Experts of a small language model: 2 picks a token.
Below are experts of layer 3 (counted from 0) of a mixture-of-experts language model. Rows are named gate (a neuron's input weights, with its number), up (a neuron's input weights, with its number) and show model dimensions 288-383. Each number is 200 + 40 x the weight over its row's rms, rounded and kept within 0 to 999.
Before each expert's rows: "comes after" lists some tokens at least twice as common just before its tokens as in all text. This comes from a sample of Wikipedia text that the model never trained on. Tokens count by the router's weight.

# expert 13
comes after: " was", " the", " a", "==", " his", " were"
gate0,221,198,222,238,230,238,246,247,159,218,224,220,251,172,218,102,199,116,285,126,218,159,231,163,231,234,175,248,180,239,199,197,203,119,196,202,179,134,203,158,202,275,162,233,273,202,194,115,164,176,190,214,190,131,168,193,234,247,207,315,183,172,172,230,202,234,238,211,150,232,257,212,234,258,186,195,172,163,226,241,183,130,189,218,193,178,199,217,164,206,244,159,201,175,118,160
up0,183,152,180,207,133,180,135,225,170,264,194,160,168,226,245,198,173,219,194,219,169,194,219,224,166,179,190,242,207,156,158,236,196,192,253,248,182,156,192,190,239,240,179,172,256,261,171,220,235,243,161,252,166,260,211,283,191,213,198,165,187,128,208,200,98,234,203,162,221,158,237,248,218,214,243,272,186,203,162,314,208,212,191,157,310,157,238,180,54,138,185,182,217,186,229,228
gate1,201,226,217,159,292,242,186,250,229,227,185,198,238,166,165,217,269,197,315,211,137,200,179,193,225,124,191,206,175,192,253,187,239,196,195,228,159,208,213,134,215,235,167,126,238,209,241,236,174,213,178,230,191,232,218,186,207,243,196,177,179,247,141,224,281,209,200,264,175,163,202,182,205,174,179,154,207,133,251,195,188,139,142,136,180,210,196,200,184,217,201,197,207,195,199,264
up1,188,197,171,192,193,222,152,182,133,168,242,263,260,206,224,178,184,175,165,261,200,143,293,203,186,290,240,244,174,152,170,173,186,138,220,223,159,214,113,178,180,145,139,192,215,141,213,232,125,206,228,205,116,234,217,192,208,177,211,158,203,250,171,181,208,141,164,186,248,183,220,157,180,229,176,205,198,233,184,173,156,177,290,151,177,233,170,204,186,228,186,126,203,211,249,222
gate2,228,150,189,121,210,208,208,237,217,186,223,220,160,173,135,177,228,192,158,220,178,223,223,255,131,260,187,204,157,196,192,247,211,203,201,182,170,158,270,302,159,168,225,211,305,164,191,190,190,133,198,208,235,210,209,200,158,219,253,185,179,162,250,175,213,175,279,281,156,220,188,212,211,213,183,200,192,194,175,182,293,188,207,223,160,159,172,240,257,206,223,208,177,216,178,250
up2,222,226,226,197,195,244,219,210,141,153,151,165,156,153,234,260,216,216,227,247,273,207,242,194,259,175,230,195,204,260,230,141,187,208,223,205,281,224,204,100,218,209,189,243,165,199,172,201,205,291,157,220,312,183,206,179,251,156,179,214,213,188,151,198,199,269,127,184,187,172,225,211,166,160,210,237,241,252,124,184,187,140,233,211,184,191,252,196,175,208,201,147,256,194,248,240
gate3,188,195,235,234,161,216,158,216,189,207,228,204,298,192,209,153,236,154,166,194,224,177,208,238,229,227,142,203,216,158,193,170,191,209,93,234,133,140,168,183,154,166,239,273,136,247,182,228,174,170,229,164,251,193,289,184,167,242,239,139,247,202,268,163,242,183,187,156,242,175,225,189,211,208,227,279,214,213,216,225,182,149,166,213,144,176,216,185,162,217,209,227,181,140,216,214
up3,127,249,163,241,200,239,233,196,216,183,222,135,181,153,202,187,210,193,205,220,202,174,235,221,144,252,185,187,147,191,158,70,241,254,191,189,207,133,193,186,244,222,245,189,232,229,143,138,192,182,160,190,192,184,154,234,228,226,217,196,203,248,243,177,162,144,154,269,215,202,254,207,190,250,201,264,208,214,163,152,233,211,130,172,187,151,231,195,181,161,168,226,269,265,185,192
gate4,207,211,250,176,206,201,204,192,197,184,250,175,171,192,165,194,188,148,193,175,282,215,150,131,188,175,230,228,217,184,154,140,213,229,186,256,177,214,200,255,233,124,176,171,154,199,197,168,204,310,266,153,196,252,221,234,198,117,121,187,232,219,116,259,159,107,214,242,191,231,197,143,153,239,236,248,211,147,140,125,230,178,231,210,123,212,205,247,159,219,211,235,166,265,191,212
up4,239,164,188,283,181,194,193,214,223,191,175,172,187,168,205,176,198,185,178,208,203,170,309,114,167,246,210,197,211,174,211,207,129,250,193,142,210,249,116,147,191,199,203,207,209,260,149,249,239,137,187,212,282,210,190,246,201,246,232,192,220,185,219,222,230,228,189,175,170,240,183,194,158,221,218,225,156,162,228,209,205,193,191,195,250,151,197,190,158,146,122,128,157,166,210,157
gate5,179,118,243,141,185,235,218,202,232,192,180,238,234,190,165,143,138,191,162,140,231,194,138,226,167,237,238,192,146,192,180,174,205,235,194,306,177,234,216,228,149,218,199,253,230,171,168,233,218,267,127,254,199,175,206,221,216,165,205,249,183,210,198,244,206,181,226,138,210,245,101,322,128,226,232,279,233,269,240,188,174,181,185,249,188,217,177,183,242,251,259,262,198,185,248,137
up5,269,184,214,192,127,172,189,244,152,162,272,154,165,176,140,186,164,254,186,254,227,169,198,263,258,202,152,227,257,176,187,238,258,124,181,193,208,243,189,216,242,122,142,178,195,175,166,158,196,215,239,207,252,206,269,175,169,230,224,189,202,248,139,139,261,191,248,187,236,213,195,163,209,232,199,219,231,185,227,218,172,200,175,276,180,229,143,248,138,182,178,177,232,130,148,215
gate6,203,206,160,202,181,217,222,232,192,212,177,194,209,303,188,248,236,217,238,139,208,303,156,156,209,221,211,183,184,198,252,203,180,194,163,202,82,222,256,216,130,257,206,266,116,123,195,237,212,204,266,218,210,263,230,169,205,119,160,213,185,135,215,155,199,128,128,166,230,221,258,180,200,103,164,208,243,199,160,238,164,176,246,228,143,193,208,156,274,145,185,216,181,196,263,188
up6,221,211,219,240,300,163,191,157,199,197,238,229,232,249,185,285,190,185,136,242,181,202,261,186,213,306,176,205,290,189,227,193,204,185,218,262,200,177,187,239,140,135,171,213,292,206,206,254,241,200,184,177,184,138,300,165,98,252,158,230,159,228,218,155,211,249,246,165,215,151,277,175,168,133,225,269,240,239,230,125,201,191,186,242,139,180,179,212,222,214,292,145,204,193,207,170
gate7,169,250,227,187,180,202,172,293,140,251,174,218,169,162,166,207,178,196,211,202,279,169,248,125,146,194,214,143,185,223,226,224,169,193,272,204,141,191,159,274,236,142,213,141,101,173,257,171,100,239,159,208,162,264,110,215,213,238,195,138,188,196,173,237,160,188,193,183,246,179,106,211,271,291,202,226,246,204,202,234,175,220,193,206,213,150,220,182,252,222,225,188,178,193,178,221
up7,171,187,216,210,247,188,298,136,171,167,260,181,180,225,143,154,171,168,198,242,212,206,168,261,179,191,180,149,154,227,221,168,140,218,212,186,227,195,202,208,168,178,240,246,183,209,165,188,177,168,226,299,199,225,154,157,228,220,205,166,220,188,251,249,156,169,272,279,138,217,200,249,183,209,205,217,159,221,232,217,261,167,251,207,138,192,184,270,165,241,158,240,195,206,193,259
gate8,158,182,162,230,199,196,220,193,164,172,298,182,160,225,253,198,210,168,253,163,217,148,207,237,164,201,222,213,221,201,148,230,171,205,197,160,259,168,153,176,196,206,168,174,181,175,206,221,148,184,177,199,228,189,262,133,212,253,200,119,243,240,218,216,247,220,204,186,137,212,185,234,153,152,225,213,201,134,236,228,249,243,221,220,192,165,257,218,187,167,153,274,196,186,213,276
up8,228,122,191,264,250,270,186,257,161,93,156,272,183,166,148,139,267,249,234,229,238,201,216,241,223,210,229,210,194,191,153,206,219,170,199,156,177,232,203,223,120,177,155,228,181,176,172,239,271,233,199,196,211,237,198,159,223,253,210,204,190,158,152,159,194,228,244,217,149,181,175,251,159,219,254,193,214,162,197,183,168,214,238,213,239,162,161,181,184,211,273,255,318,214,189,218
gate9,160,210,231,234,171,183,204,174,199,199,186,155,279,199,232,273,203,240,249,204,256,111,215,202,259,165,118,239,236,216,112,174,236,205,150,199,90,181,197,157,262,178,175,155,191,190,221,153,214,178,184,212,235,187,194,219,184,216,160,216,214,155,212,297,74,234,239,157,256,180,168,200,200,218,238,256,196,200,170,156,127,210,209,254,192,195,222,189,195,199,223,216,137,194,172,211
up9,229,246,215,306,249,224,211,177,209,184,201,211,186,190,143,197,195,182,159,179,194,233,186,154,143,239,189,194,198,175,185,211,177,212,264,261,288,208,187,212,191,212,247,205,184,152,156,152,227,212,212,164,106,164,243,213,223,182,263,209,242,153,227,178,225,203,155,244,226,206,150,248,210,176,185,217,176,143,204,235,211,217,182,197,151,165,216,188,206,126,220,227,266,209,171,137
gate10,258,167,171,232,263,195,228,240,224,217,224,172,190,209,192,241,204,130,208,187,255,265,184,234,129,266,97,196,234,216,160,166,233,174,237,218,235,128,216,189,174,116,118,240,141,194,193,240,187,140,189,237,199,176,228,166,208,220,190,155,194,225,174,219,217,280,219,202,199,229,261,243,196,193,186,234,194,138,204,235,181,189,235,251,126,124,323,178,151,193,226,206,265,183,184,209
up10,238,175,236,157,281,278,194,182,179,238,142,225,132,159,105,269,220,183,263,311,220,206,83,248,203,229,127,190,223,173,166,159,247,188,246,211,228,238,177,208,208,162,185,229,188,242,134,248,224,219,140,170,206,241,218,198,232,184,211,195,219,164,175,187,242,225,266,178,156,229,172,228,129,204,180,214,174,166,183,205,224,232,178,194,151,137,158,203,129,237,204,154,144,127,157,206
gate11,204,208,269,192,220,253,178,218,194,211,268,163,136,230,172,147,208,172,201,194,160,197,134,238,215,262,202,134,277,144,182,194,251,286,227,270,195,164,175,226,207,137,174,259,132,183,272,214,188,181,247,193,220,289,166,173,208,281,191,197,151,182,148,221,146,208,209,202,263,237,177,235,166,303,298,243,253,186,207,248,204,204,166,275,208,253,252,248,120,176,171,249,156,215,230,203
up11,203,247,190,235,212,220,176,241,197,160,218,209,199,177,264,222,169,179,206,287,192,220,230,253,194,196,216,189,266,154,204,190,126,183,185,188,177,171,196,166,152,186,244,206,160,261,120,227,210,196,300,265,182,154,215,271,168,237,152,157,229,239,228,195,303,176,170,134,176,189,233,203,238,171,163,202,194,235,171,214,240,189,207,207,157,194,246,150,143,204,185,175,105,196,162,271
gate12,219,171,298,255,135,178,242,161,205,138,207,239,164,259,139,240,274,106,221,245,172,276,197,242,183,162,228,249,199,190,214,197,181,227,194,243,203,264,164,189,220,189,235,142,181,214,143,231,194,238,253,224,177,219,207,230,209,181,214,163,224,233,200,213,228,220,187,233,221,159,147,227,200,256,192,182,233,187,223,153,218,196,194,182,175,214,170,215,215,191,221,203,201,201,262,250
up12,216,289,188,261,154,269,224,230,246,212,259,199,254,265,180,186,195,210,222,148,152,213,178,209,149,184,189,237,150,190,93,227,192,209,250,192,226,188,236,145,150,238,162,249,231,189,173,247,254,149,196,209,221,172,158,179,152,167,236,172,247,213,224,169,122,197,201,171,194,183,93,186,125,208,221,145,215,155,159,119,201,182,225,144,199,108,175,256,236,234,188,237,263,245,138,244
gate13,157,215,267,240,180,177,177,341,137,233,173,244,151,178,175,249,195,259,227,185,227,127,258,121,174,164,169,246,181,171,253,248,148,224,185,245,228,214,195,224,244,128,139,127,205,180,255,222,180,257,224,281,290,208,226,168,173,256,188,248,234,240,197,277,206,158,174,207,220,219,185,174,210,243,232,182,218,220,183,273,165,178,208,233,189,228,244,179,208,175,173,119,223,137,267,196
up13,167,222,197,190,230,209,150,241,291,170,119,214,179,176,145,203,159,205,128,211,228,213,166,211,183,209,197,177,207,177,255,144,234,226,286,134,253,306,202,204,256,265,192,169,194,257,222,229,180,278,275,230,252,246,221,220,223,238,159,176,200,206,170,229,230,183,203,197,100,204,187,185,250,228,186,241,200,215,231,175,160,231,211,144,165,248,176,158,208,159,212,263,202,196,253,230
gate14,244,237,142,231,156,204,150,178,203,193,272,51,238,216,150,219,257,258,144,191,172,208,230,232,243,260,159,155,206,200,217,208,295,225,194,240,230,192,230,166,123,164,200,217,192,244,186,198,207,159,216,137,221,187,239,169,156,181,214,179,93,215,171,247,160,215,198,268,114,170,166,156,197,182,188,228,229,227,235,162,147,204,268,276,303,188,206,214,174,188,203,218,210,193,179,148
up14,219,232,180,184,125,194,217,198,211,245,169,187,238,144,175,241,211,192,193,221,298,263,214,171,297,205,206,82,208,232,225,178,179,212,147,210,217,226,197,173,211,273,186,122,191,228,232,145,216,277,131,259,214,213,219,248,223,182,171,209,219,200,177,182,135,155,199,219,204,239,217,231,177,178,204,149,223,240,200,167,211,245,148,153,158,250,160,193,110,179,208,201,162,133,140,242
gate15,211,238,212,206,218,127,217,274,147,220,245,238,185,127,174,241,150,119,178,256,182,249,240,144,246,253,204,239,235,245,293,174,217,255,201,288,205,220,223,212,162,213,199,178,220,221,297,220,170,203,192,160,199,244,260,254,175,178,107,176,237,235,271,166,253,164,190,189,217,140,201,140,177,146,194,190,299,223,211,215,221,204,207,240,222,139,241,182,173,139,154,197,137,206,252,158
up15,177,164,201,171,235,255,188,242,174,207,233,238,187,214,178,237,199,183,219,178,181,198,177,197,175,235,148,203,186,145,183,294,194,181,127,206,135,176,182,215,190,277,208,274,242,238,265,246,231,175,234,178,204,182,198,198,227,283,236,141,172,267,297,247,249,204,219,214,260,224,226,191,179,210,165,229,175,183,171,205,246,200,188,197,216,226,242,224,171,208,298,208,172,235,222,138
gate16,204,181,181,181,193,177,262,138,236,185,263,280,249,217,206,223,223,145,177,204,194,229,158,185,213,197,211,233,88,180,194,191,171,112,223,143,208,138,205,233,240,195,171,200,189,231,198,194,215,192,235,229,267,252,262,198,186,206,171,248,173,155,219,195,217,130,153,182,193,211,222,199,113,142,224,265,235,186,215,211,278,158,184,241,196,147,252,187,204,267,180,219,179,197,202,237
up16,217,178,252,250,224,195,194,211,83,191,196,165,199,177,225,180,299,118,210,167,247,175,211,169,294,267,201,215,219,188,134,148,234,272,160,201,201,208,153,222,201,141,155,223,187,222,180,220,282,236,166,174,239,211,224,156,237,203,206,209,171,211,168,208,140,229,225,215,184,247,183,221,164,255,171,185,208,203,234,192,187,143,106,215,249,168,165,144,139,168,180,177,237,283,160,210
gate17,170,164,198,179,242,159,178,234,180,218,202,155,212,226,228,206,142,218,247,183,209,255,217,105,137,205,173,200,205,202,137,193,199,156,245,258,189,125,167,190,164,206,210,209,260,229,225,136,171,253,160,232,246,201,146,200,180,221,251,203,151,144,217,246,247,191,151,172,236,200,152,217,283,167,200,143,265,158,203,180,213,192,157,256,219,188,253,201,122,197,214,174,230,205,253,203
up17,255,181,214,160,109,271,217,180,234,118,232,176,210,253,123,181,127,152,164,210,177,172,265,127,217,164,165,219,176,223,247,174,152,236,165,141,177,225,174,256,206,211,206,196,250,209,180,201,180,182,171,122,217,188,206,188,273,257,176,151,191,213,239,180,155,224,169,204,250,179,215,190,163,212,103,295,140,243,220,200,181,89,268,149,182,209,97,182,241,228,224,191,211,253,210,241
gate18,260,180,175,187,131,220,190,202,210,200,236,234,201,192,196,201,225,225,150,242,213,227,228,314,145,230,253,231,184,162,210,192,162,177,240,232,135,195,164,262,252,250,210,202,144,236,181,274,152,198,209,229,171,119,188,189,192,113,169,152,142,222,101,246,187,193,215,124,234,210,182,230,160,139,188,214,200,233,117,206,197,215,201,259,182,309,215,223,221,178,196,150,187,201,156,160
up18,150,122,226,167,202,99,256,150,208,252,234,229,168,179,223,240,241,186,143,169,236,283,183,274,222,190,289,157,204,183,146,179,182,174,194,208,158,185,210,168,210,148,162,176,227,183,184,204,144,211,182,169,178,113,205,178,272,302,161,150,176,204,217,199,318,202,222,196,238,233,228,223,226,109,286,209,216,189,256,200,204,259,156,185,205,255,218,210,220,142,230,121,207,222,148,218
gate19,257,232,237,211,203,178,128,158,226,192,180,201,239,261,209,215,193,112,184,238,159,163,216,244,235,151,234,155,263,226,181,253,106,240,206,233,167,222,207,203,160,175,224,129,204,237,182,188,222,275,221,192,270,202,143,274,234,199,194,164,170,97,158,172,292,155,136,202,172,135,199,238,259,189,205,144,152,237,245,160,181,179,178,189,247,187,207,248,123,259,264,201,255,186,182,230
up19,195,215,215,162,183,177,212,150,175,137,263,175,210,198,254,223,187,243,166,109,184,130,207,243,200,248,241,183,142,206,213,192,195,162,157,225,213,163,122,183,261,206,219,230,201,188,216,251,187,197,221,121,125,172,301,205,305,137,206,230,148,152,170,216,244,201,223,169,231,168,218,218,114,208,183,247,185,214,223,219,189,174,190,201,200,240,214,209,175,231,248,207,222,210,213,238
gate20,209,201,218,147,251,235,250,252,243,238,177,274,167,183,166,145,160,313,188,133,214,213,233,200,219,159,266,267,222,108,195,192,197,222,255,171,181,218,210,285,186,223,234,162,242,194,249,211,226,263,255,163,182,164,233,187,161,263,143,199,185,253,226,174,210,169,211,230,252,270,156,199,198,241,193,258,214,334,217,254,222,198,181,255,262,212,133,209,233,130,196,205,231,143,174,187
up20,225,178,182,257,197,194,315,151,173,204,170,163,180,252,209,116,185,228,208,172,251,252,167,173,206,213,231,265,183,182,189,183,233,228,191,189,256,107,203,164,243,237,212,203,177,223,191,235,169,260,228,243,179,216,219,245,164,318,216,172,217,256,201,208,166,169,129,187,247,155,179,171,198,160,253,218,151,224,123,232,158,199,268,229,192,219,176,161,310,125,196,256,250,174,180,232
gate21,220,200,264,265,253,240,186,149,197,157,285,152,195,158,169,229,234,171,220,159,241,196,186,317,192,145,148,199,116,191,155,132,141,164,187,155,159,211,158,199,190,167,246,346,175,282,186,272,211,205,167,216,188,212,226,228,226,219,198,253,198,274,174,152,201,200,167,222,149,165,174,155,215,238,210,250,254,181,206,211,190,175,164,254,114,167,223,183,268,212,244,191,183,241,227,241
up21,223,168,156,186,250,187,264,205,139,184,281,205,193,246,210,219,231,300,124,177,174,174,171,141,214,143,233,235,200,171,212,159,202,139,222,147,188,217,264,229,187,204,203,199,225,213,144,158,257,214,213,130,212,217,167,137,220,165,149,200,148,164,165,228,195,195,220,188,270,223,227,231,116,217,175,208,137,160,210,137,229,249,249,216,154,134,172,235,175,242,186,199,161,210,232,181
gate22,228,179,213,238,242,241,218,195,146,178,169,186,205,232,242,204,216,199,224,140,231,222,143,265,208,136,170,166,231,278,238,249,197,245,230,206,230,179,236,199,209,197,218,184,247,160,274,163,213,204,241,193,189,239,233,223,240,231,210,234,187,210,184,217,160,165,209,216,176,152,179,165,197,166,218,210,224,312,191,173,148,278,203,210,192,177,218,196,183,205,218,199,183,248,144,175
up22,209,167,89,172,183,262,154,197,233,160,227,121,181,121,237,217,216,262,164,157,189,181,238,256,162,233,217,213,211,203,172,219,202,156,276,181,186,181,151,184,164,242,200,201,257,147,208,255,205,208,182,191,120,232,241,224,127,224,180,190,185,150,246,158,170,192,211,190,234,211,230,167,156,185,134,220,174,200,194,202,214,196,229,243,177,104,251,212,153,144,225,121,217,220,191,248
gate23,168,191,185,228,144,198,71,199,241,199,147,191,160,205,233,187,241,200,232,224,236,227,174,241,220,176,189,157,246,197,167,202,229,208,241,180,256,198,284,184,202,237,200,200,199,207,228,164,184,146,267,182,248,202,243,164,270,214,229,214,242,266,239,236,154,207,293,213,201,151,276,248,225,151,272,167,129,147,141,230,180,108,206,197,181,238,202,210,142,214,259,196,208,252,270,169
up23,202,146,170,93,227,209,205,217,186,159,198,166,148,242,105,163,204,196,192,145,205,145,207,231,186,204,204,198,160,166,253,206,183,211,182,184,182,187,151,248,219,137,145,220,95,196,182,190,184,178,170,215,251,167,299,181,189,172,201,167,269,192,239,157,232,217,206,200,182,194,182,238,179,277,247,263,334,221,177,216,216,141,262,216,188,203,180,311,183,103,164,197,191,221,198,230
gate24,223,213,232,140,247,184,255,240,170,152,161,257,166,260,207,241,248,172,157,190,154,143,271,155,200,212,172,218,173,261,130,231,227,174,199,204,192,240,227,208,189,206,258,177,171,212,208,211,153,274,137,215,203,175,151,110,139,180,199,246,234,139,211,167,224,166,193,236,155,175,153,247,251,216,180,267,215,188,207,178,199,126,243,247,219,218,169,177,173,212,198,270,237,243,179,219
up24,160,253,228,247,262,163,200,141,258,200,187,225,225,142,249,205,214,153,288,220,247,193,181,155,183,204,199,186,204,230,128,197,127,218,250,214,193,198,161,183,193,243,198,157,254,247,180,199,241,262,221,258,192,224,186,206,230,165,118,188,174,285,189,260,193,207,179,217,237,250,195,242,185,208,255,272,171,137,185,211,261,175,148,271,280,222,147,208,214,244,209,241,132,244,212,211
gate25,192,157,185,172,234,188,222,243,252,251,184,211,210,193,204,224,229,229,178,247,257,213,237,191,191,149,123,128,174,167,187,162,195,226,214,196,204,172,153,204,266,120,165,203,219,187,203,158,149,279,169,187,193,188,200,229,227,233,223,157,232,141,212,202,223,279,258,194,234,172,182,260,276,293,199,208,226,198,168,125,129,158,221,167,192,336,243,215,172,266,180,206,206,171,148,193
up25,190,278,151,243,138,107,176,196,197,163,239,268,204,145,219,216,228,217,199,232,184,131,293,168,273,126,190,177,191,232,157,142,150,180,188,127,167,160,167,165,170,210,152,270,268,262,249,158,233,209,244,203,204,210,178,203,170,249,192,266,223,249,207,121,230,244,221,186,227,224,188,152,167,177,213,235,203,216,235,212,152,190,149,169,165,243,166,146,147,262,151,168,221,194,259,168
gate26,258,232,91,240,212,167,228,116,186,257,243,206,182,159,199,186,224,132,108,212,183,187,169,228,187,193,208,174,204,209,89,264,200,213,68,212,208,226,130,168,187,257,158,256,264,216,184,175,158,199,217,183,136,232,228,180,193,192,203,155,94,140,224,207,210,216,221,184,177,241,196,189,239,152,229,215,162,143,226,216,130,196,208,237,175,210,260,260,157,208,212,176,222,232,213,167
up26,261,197,202,151,219,167,194,197,206,216,227,237,213,228,188,182,228,158,192,285,206,248,240,238,166,194,213,159,265,214,278,250,201,187,223,145,249,200,238,172,243,233,189,200,169,201,167,207,208,304,251,204,217,264,168,175,290,105,252,184,212,212,172,110,206,137,212,133,140,169,288,182,210,90,265,181,214,158,173,229,229,220,186,189,179,232,200,182,216,306,215,183,183,191,144,218
gate27,189,176,249,125,229,204,209,168,229,191,239,204,257,201,229,178,301,204,206,154,187,195,208,191,185,205,126,225,167,243,178,227,182,254,161,190,214,224,215,200,265,186,118,184,186,186,226,159,206,165,269,158,233,199,214,198,254,202,190,224,177,225,152,177,302,272,183,275,256,136,259,291,187,156,220,192,266,205,169,167,211,214,212,220,150,170,142,209,130,238,207,174,200,194,156,212
up27,196,220,273,218,158,259,265,173,164,216,181,322,235,177,189,220,133,259,122,234,173,144,297,181,245,174,196,190,216,266,214,137,208,150,196,185,198,249,188,214,177,204,258,139,187,243,196,188,245,235,223,258,176,193,215,232,255,202,219,177,194,128,237,141,127,229,144,172,250,250,192,213,179,239,224,242,199,233,276,157,141,182,214,223,253,210,178,253,293,145,202,172,190,258,207,159
gate28,262,137,202,225,169,222,172,186,258,185,285,237,165,174,159,234,126,176,276,229,198,146,219,174,136,210,214,152,173,182,187,252,246,150,187,114,255,175,229,202,271,190,243,231,136,247,199,200,204,232,217,211,140,257,204,235,200,173,169,213,194,188,215,160,221,220,155,239,247,234,206,192,189,223,240,197,182,210,191,187,255,230,200,182,149,194,149,160,190,239,279,227,200,186,151,194
up28,191,189,180,245,135,246,214,166,261,243,171,220,198,224,213,175,163,132,204,228,219,182,190,211,191,197,171,213,179,264,162,285,222,208,223,169,151,233,277,231,195,166,254,169,177,234,193,191,175,182,179,218,174,224,195,220,120,217,198,243,205,226,210,135,253,240,150,218,205,165,111,235,184,192,207,226,248,208,236,188,175,281,147,190,241,199,135,160,185,185,234,218,168,172,143,187
gate29,170,219,144,185,160,143,66,243,266,216,260,129,167,215,232,194,207,206,215,132,201,159,175,209,141,196,207,202,182,111,152,245,126,174,237,236,217,178,234,172,166,255,125,202,212,170,239,120,164,190,201,190,218,205,209,245,183,193,221,213,172,212,161,217,119,117,177,178,203,241,312,219,214,192,234,144,222,191,235,177,154,170,153,162,177,204,141,218,214,203,206,231,158,219,148,216
up29,211,220,178,125,230,210,213,206,211,183,190,153,210,174,216,201,149,252,189,137,244,166,193,141,282,215,224,152,159,153,234,253,277,175,237,244,228,211,213,247,215,225,138,219,145,155,181,158,225,231,224,306,146,209,175,260,163,169,229,298,195,253,219,196,170,236,203,304,180,155,275,223,219,145,269,216,253,138,212,261,193,194,165,178,216,253,223,191,251,176,200,244,245,244,193,232
gate30,198,120,220,161,230,186,158,132,162,141,175,210,253,217,201,179,147,208,141,157,175,228,167,241,181,258,207,201,188,195,152,184,216,240,212,208,167,256,184,255,185,193,193,193,207,209,193,327,241,158,215,170,116,200,282,263,207,231,192,93,184,206,243,222,165,240,250,214,161,259,192,154,216,193,153,191,255,199,137,175,206,213,151,203,213,231,167,195,216,239,152,204,196,215,217,159
up30,203,205,249,195,213,172,178,259,261,225,182,125,194,248,139,137,203,221,201,188,209,213,234,209,220,252,265,145,153,117,272,224,196,166,184,140,201,149,160,226,204,182,223,216,238,193,215,170,167,217,158,238,269,248,170,214,157,200,255,233,152,186,193,154,266,191,206,268,115,158,288,230,195,201,220,266,160,186,243,207,242,169,194,260,293,145,238,263,176,205,250,166,235,143,238,201
gate31,198,227,179,193,178,232,197,227,200,262,234,173,196,159,190,268,160,222,211,201,126,188,190,213,184,250,111,156,225,220,171,184,160,163,238,196,224,207,229,131,206,202,195,136,233,224,192,191,222,189,318,129,207,182,263,208,155,189,196,170,221,154,162,212,219,211,139,141,190,177,203,169,208,217,236,241,249,188,206,231,153,190,193,166,110,209,163,164,176,210,263,242,178,246,137,206
up31,184,210,236,187,221,255,184,231,178,207,238,137,169,273,255,247,187,160,158,272,134,178,194,264,160,174,301,256,257,204,204,163,201,171,143,253,192,231,202,185,205,200,249,190,172,154,204,157,220,212,239,172,187,210,208,202,225,218,211,210,220,156,136,188,163,105,233,245,185,226,236,178,143,191,197,281,250,191,189,255,230,199,236,214,176,177,165,178,241,203,186,198,250,147,189,109
gate32,174,203,208,189,199,216,180,250,219,152,160,242,56,161,219,207,218,178,230,220,199,170,185,239,232,259,128,183,186,240,206,135,172,233,183,151,256,238,221,160,191,192,175,228,201,218,175,220,254,220,153,247,152,200,192,202,246,294,207,227,173,213,140,256,219,198,196,204,212,177,268,230,259,279,183,184,235,139,151,261,271,257,167,196,208,241,207,216,193,144,240,159,259,177,232,181
up32,192,274,155,282,208,229,187,193,187,191,227,186,234,129,132,213,269,241,155,191,220,254,217,153,152,223,151,212,185,241,185,275,163,166,190,170,233,206,199,161,202,138,188,222,236,129,203,186,190,182,210,234,238,224,204,245,160,189,183,291,219,220,194,214,207,183,230,112,152,198,206,169,154,204,173,273,149,253,279,242,142,77,240,228,211,201,176,207,251,202,165,103,224,202,254,160
gate33,193,127,180,192,156,179,222,169,211,185,259,181,240,149,228,182,176,211,227,256,232,251,193,203,131,177,183,289,277,141,181,181,209,243,180,220,194,216,170,269,172,152,238,228,242,230,177,258,181,133,217,232,232,168,184,198,197,98,207,196,232,208,249,221,218,201,198,103,199,271,225,239,216,155,166,188,174,165,229,198,177,232,212,231,193,164,194,178,131,182,156,165,207,218,196,162
up33,198,171,217,147,198,255,217,214,186,207,236,214,248,160,116,233,246,164,243,219,172,176,258,141,261,229,182,109,171,219,60,211,213,216,192,188,253,203,211,149,205,122,227,177,177,197,224,242,271,201,222,205,240,173,154,223,173,225,164,201,253,204,230,202,170,161,206,200,203,157,199,233,235,220,143,205,163,236,156,188,219,208,298,247,156,211,222,262,188,216,165,278,254,221,227,215
gate34,77,235,171,188,151,190,130,168,156,168,194,145,244,223,119,182,247,192,197,206,256,163,150,160,260,205,254,173,178,189,187,116,207,260,259,219,212,226,190,222,218,160,214,243,207,235,233,221,145,260,207,148,176,290,243,208,224,149,202,189,281,226,209,125,240,177,182,225,253,226,273,237,164,192,266,101,169,207,219,210,184,217,185,176,116,191,201,196,216,156,244,213,180,212,222,229
up34,175,239,211,169,193,154,213,123,169,166,194,216,254,255,220,194,247,182,243,184,161,198,284,215,190,196,235,200,233,236,170,221,227,202,220,182,176,187,245,197,125,260,229,158,225,220,142,164,210,240,233,157,239,181,201,178,190,265,274,242,231,123,143,191,229,249,152,162,200,184,160,198,179,222,158,232,231,183,185,121,296,169,192,149,236,184,164,203,184,194,185,192,136,165,196,158
gate35,154,213,207,184,234,191,263,252,194,201,229,176,141,126,241,206,178,208,159,221,149,179,242,185,235,184,186,210,217,208,213,193,241,211,215,181,193,203,206,157,208,202,175,57,182,249,222,218,233,79,174,197,162,152,223,195,196,186,122,284,241,190,179,191,252,177,155,188,268,211,169,164,259,159,193,163,181,249,238,254,203,259,243,98,199,226,220,170,223,195,163,197,190,280,269,228
up35,261,222,174,249,146,208,206,289,107,155,247,198,252,173,241,178,230,162,230,211,172,217,199,225,169,154,207,207,202,231,193,131,153,223,212,235,230,190,174,210,289,173,202,221,204,199,191,170,243,270,236,250,223,214,145,184,126,217,246,224,133,156,209,267,165,185,217,269,204,203,200,161,245,143,108,141,144,179,212,156,185,147,130,214,149,242,189,208,169,220,188,178,227,201,176,85